Below are experts of layer 7 (counted from 0) of a mixture-of-experts language model. Rows are named router (the router's row for the expert) and show model dimensions 96-143. Each number is 500 + 25 x the weight over its row's rms, rounded and kept within 0 to 999. Numbers have three digits each.
After each expert's rows: "gets" lists some tokens that make up at least twice as much of what it gets as of all text. This comes from a sample of Wikipedia text that the model never trained on. Tokens count by the router's weight.

# expert 41
router:516524491494533493510481458550487522529507509529473541498503517548499529489504459524514459489455510528498501487515502545517469498465560516534467
gets: ",", "s,", " is", " was", " that", " were"

# expert 59
router:440500456499493529501514463475517478510495465492521468507485527537519514489501537490526493494512536503534549480544539479486489502482444469495501
gets: " a", " =", " of", " an", " on", " The"

# expert 39
router:465511518512490524530529498484497495490506487518466512475491481490468499522510533496463529501495482493467534547485545489505460523489544481489454
gets: " was", " had", " to", " has", " is", " have"

# expert 15
router:522508486468515495489481525530509510480472509485538477508499484487537492477507503496532486481469533520512543544484475476482528475515512489471530
gets: " |", " a", " the", ";", " an", " ="

# expert 63
router:482536512471480483500499528495508525515519462505522486476483532501508535515471531494531481529466527455489462552510498460490524524461548486466417
gets: " |", "-", ",", " and", "|", ";"

# expert 26
router:518539491480503521468534502486530482506512497506507477499509522508555530495496516516472472494501505504503476524476486473515529501531483479516523
gets: "\n", "-", " of", " for", "|", " on"

# expert 31
router:481464503491485496507488549501469474488519503481548496515523490483536512534540501483511533505516521512489513489500464465508477501507507448508560
gets: " May", " March", " November", " January", " June", " October"

# expert 24
router:491536491520509494498479509518463546486496503505514484532473511496475490481443493499538497510511505483482535522489514539466502518466534511487485
gets: "\n", ":", "\"", ")", " (18", " he"

# expert 2
router:486506513509489502509524516482515465507501497491494523544490512516504544501516500476480469498546450450536502589543493456461499496521476492497506
gets: " ", " L", " R", " D", " G", " first"

# expert 3
router:488549529472504531546512508513475516495491466465530492512485507504494480520534480479500517491479511495441510491485491540474493469492500511479476
gets: " |", "|", "-", " the", " and", " is"

# expert 29
router:451539489494506501476489512484505467472528532503518513479470522481507513497485525513434526523505502509514542501506514490511507489506554530484520
gets: ".", "s.", " |", ").", "a.", " =="

# expert 12
router:499508494554503465475489475510490462503455500470542525493528491511493483522515462448491502511455502450496517468488517507459460507516486492480523
gets: "\n", " the", " The", "The", " this", " This"

# expert 42
router:487526530515550474471532482523494542465480500537507509447532438505501521477484451487486464470535484496497536498526470489500478516444555515487472
gets: " and", " or", "9", "4", "6", " 0"

# expert 16
router:520504478464480492530491533442510530503564536491485476471453496502489514466520467531466498520526497512504479438487530514563499506517483536550548
gets: "\n", "-", " b", " (", " \"", " s"

# expert 37
router:482485508490500516502480540526491506485466529495503506534504519453557475503483491514476494531462490488527508508505509475474503474526493468517533
gets: " as", " and", " that", " to", " or", " called"

# expert 20
router:449546496510476518495538490508512490493511514505484507460520475466466510457487477527502537539479496477443468498500442544478556471493480501513482
gets: "\n", "|", " \"", "\"", "\n ", " '"

# expert 45
router:497501533495491512518517515463495504482511515491508479513486432504514459498520477490479469492475509534453571524479540500488491484493471463528511
gets: " in", " to", " from", " In", " at", "In"

# expert 6
router:494528474468487499519499507516479470519495471579494518523529484481520519479497429519527518479544515506527507490493467473489545538521494507509507
gets: " |", "|", ";", ":", " it", " It"

# expert 1
router:481553518493498466511535473501501463525477485503512534548444512457475560503503532477522486496510482485515501484476460468455510498505464495454506
gets: " |", " the", "|", "-", ";", " National"

# expert 36
router:485506515462504494501485505505468466507555543494561528497548478510507525503525522532521538508471450476524505485471491505503468506497526469487478
gets: " and", " is", " more", " was", " as", " most"

# expert 60
router:515530512520528483481493450525506512476495495481481482482495497512491538522518496505536511487488499451496502519518475497466463493467465496470483
gets: " of", " United", " in", ",", " New", " South"

# expert 32
router:493496509484468502516549535453495480497505510494512495446478488523493489503509558513506514468488518471475482549476513507493487520486491492469503
gets: " to", " by", " from", " in", " with", " of"

# expert 10
router:515503515472478529525456516502525481479493541501472472505502511500507490507499496551525517532530507530548549415483515508519513461487517533511521
gets: "\n", " |", "'s", "===", " sp", " h"

# expert 23
router:511483531512501466506495533491496480494484497496514498460545467504482490514469466504531517440463514498489490475504511478512514478513446537476527
gets: " of", "ing", " to", " with", "ed", "ation"

# expert 47
router:482526497547519501506511507464485528491529496496539529508547471511495526492507484471488536457491493470491525507511537541493512487455462509516485
gets: " and", " by", " with", " to", "s,", ","

# expert 22
router:545428517511491507491508532534476495490486559497543475489535475515502466510506516507469519520474493523474514503514518487560480458496481501517493
gets: " of", " In", "In", " for", " to", " all"

# expert 53
router:510543519500506488487527521434538533494518514515476504480515512503539503499489535445494514495482514466506525545477498566501487518494477509501492
gets: " of", " on", " in", " for", " the", "-"

# expert 14
router:539514491498480519476507485488510494503533552488499490498522521481495504543519498505458556495530491542536460462500517530461476494535440508510466
gets: " the", " a", " ", " The", " that", " which"

# expert 58
router:532522495526544501463479511446520532513509521494512478476489518530502492512482538464506543507487498454511481516464499519486443481518459495544522
gets: " the", " of", " The", " a", "The", " his"

# expert 4
router:477497519508517544509476472504483460484494495466452488512480507454522529532555531563441505527528496492532510511464477529454548501518461501511506
gets: "|", " ", " R", " F", " D", " N"

# expert 9
router:516510488485466518491495498521504516504476514554474474457534506511485483470485486479519482534518500563462496496531551506462564512505571493483505
gets: " |", "|", ":", "\n ", " /", "s:"

# expert 33
router:497495508511483468511504521511461495516526541481465503528449477546516460469510489451439497514506490547476518530500519500467458476528499491516497
gets: " and", " in", " —", " was", " –", " "

# expert 11
router:480560520523498551483492510522453476528487498500506483547471491510488451530487509491481549503479499507488499524475539508461488495520478496483538
gets: " the", " The", "The", " National", " its", " San"

# expert 13
router:521461498478508503520517499510514508500560483520537514495470520525488510441517474471488459478481501514482536549501521503534455479471477522484496
gets: " |", " that", ")", " it", " which", " this"

# expert 8
router:517475505496544545471514540496444514517489532499517469492496511500487444549521509491474476453438529525488511520440549467508474490488472545469511
gets: "i", "u", "o", "a", "ia", "\""

# expert 17
router:535469505487486496497496516473486464512505481474491556480488509485499481497510512493515506528507523487506481492493478476499500550500490484493494
gets: "\n", "-", "==", "|", "===", "===="

# expert 35
router:493458458478479469496493485505516537504484473475503506470509523526493506488493546464516554504493516479506544526480536518515483492470466496531475
gets: " to", " is", " was", " are", " be", " were"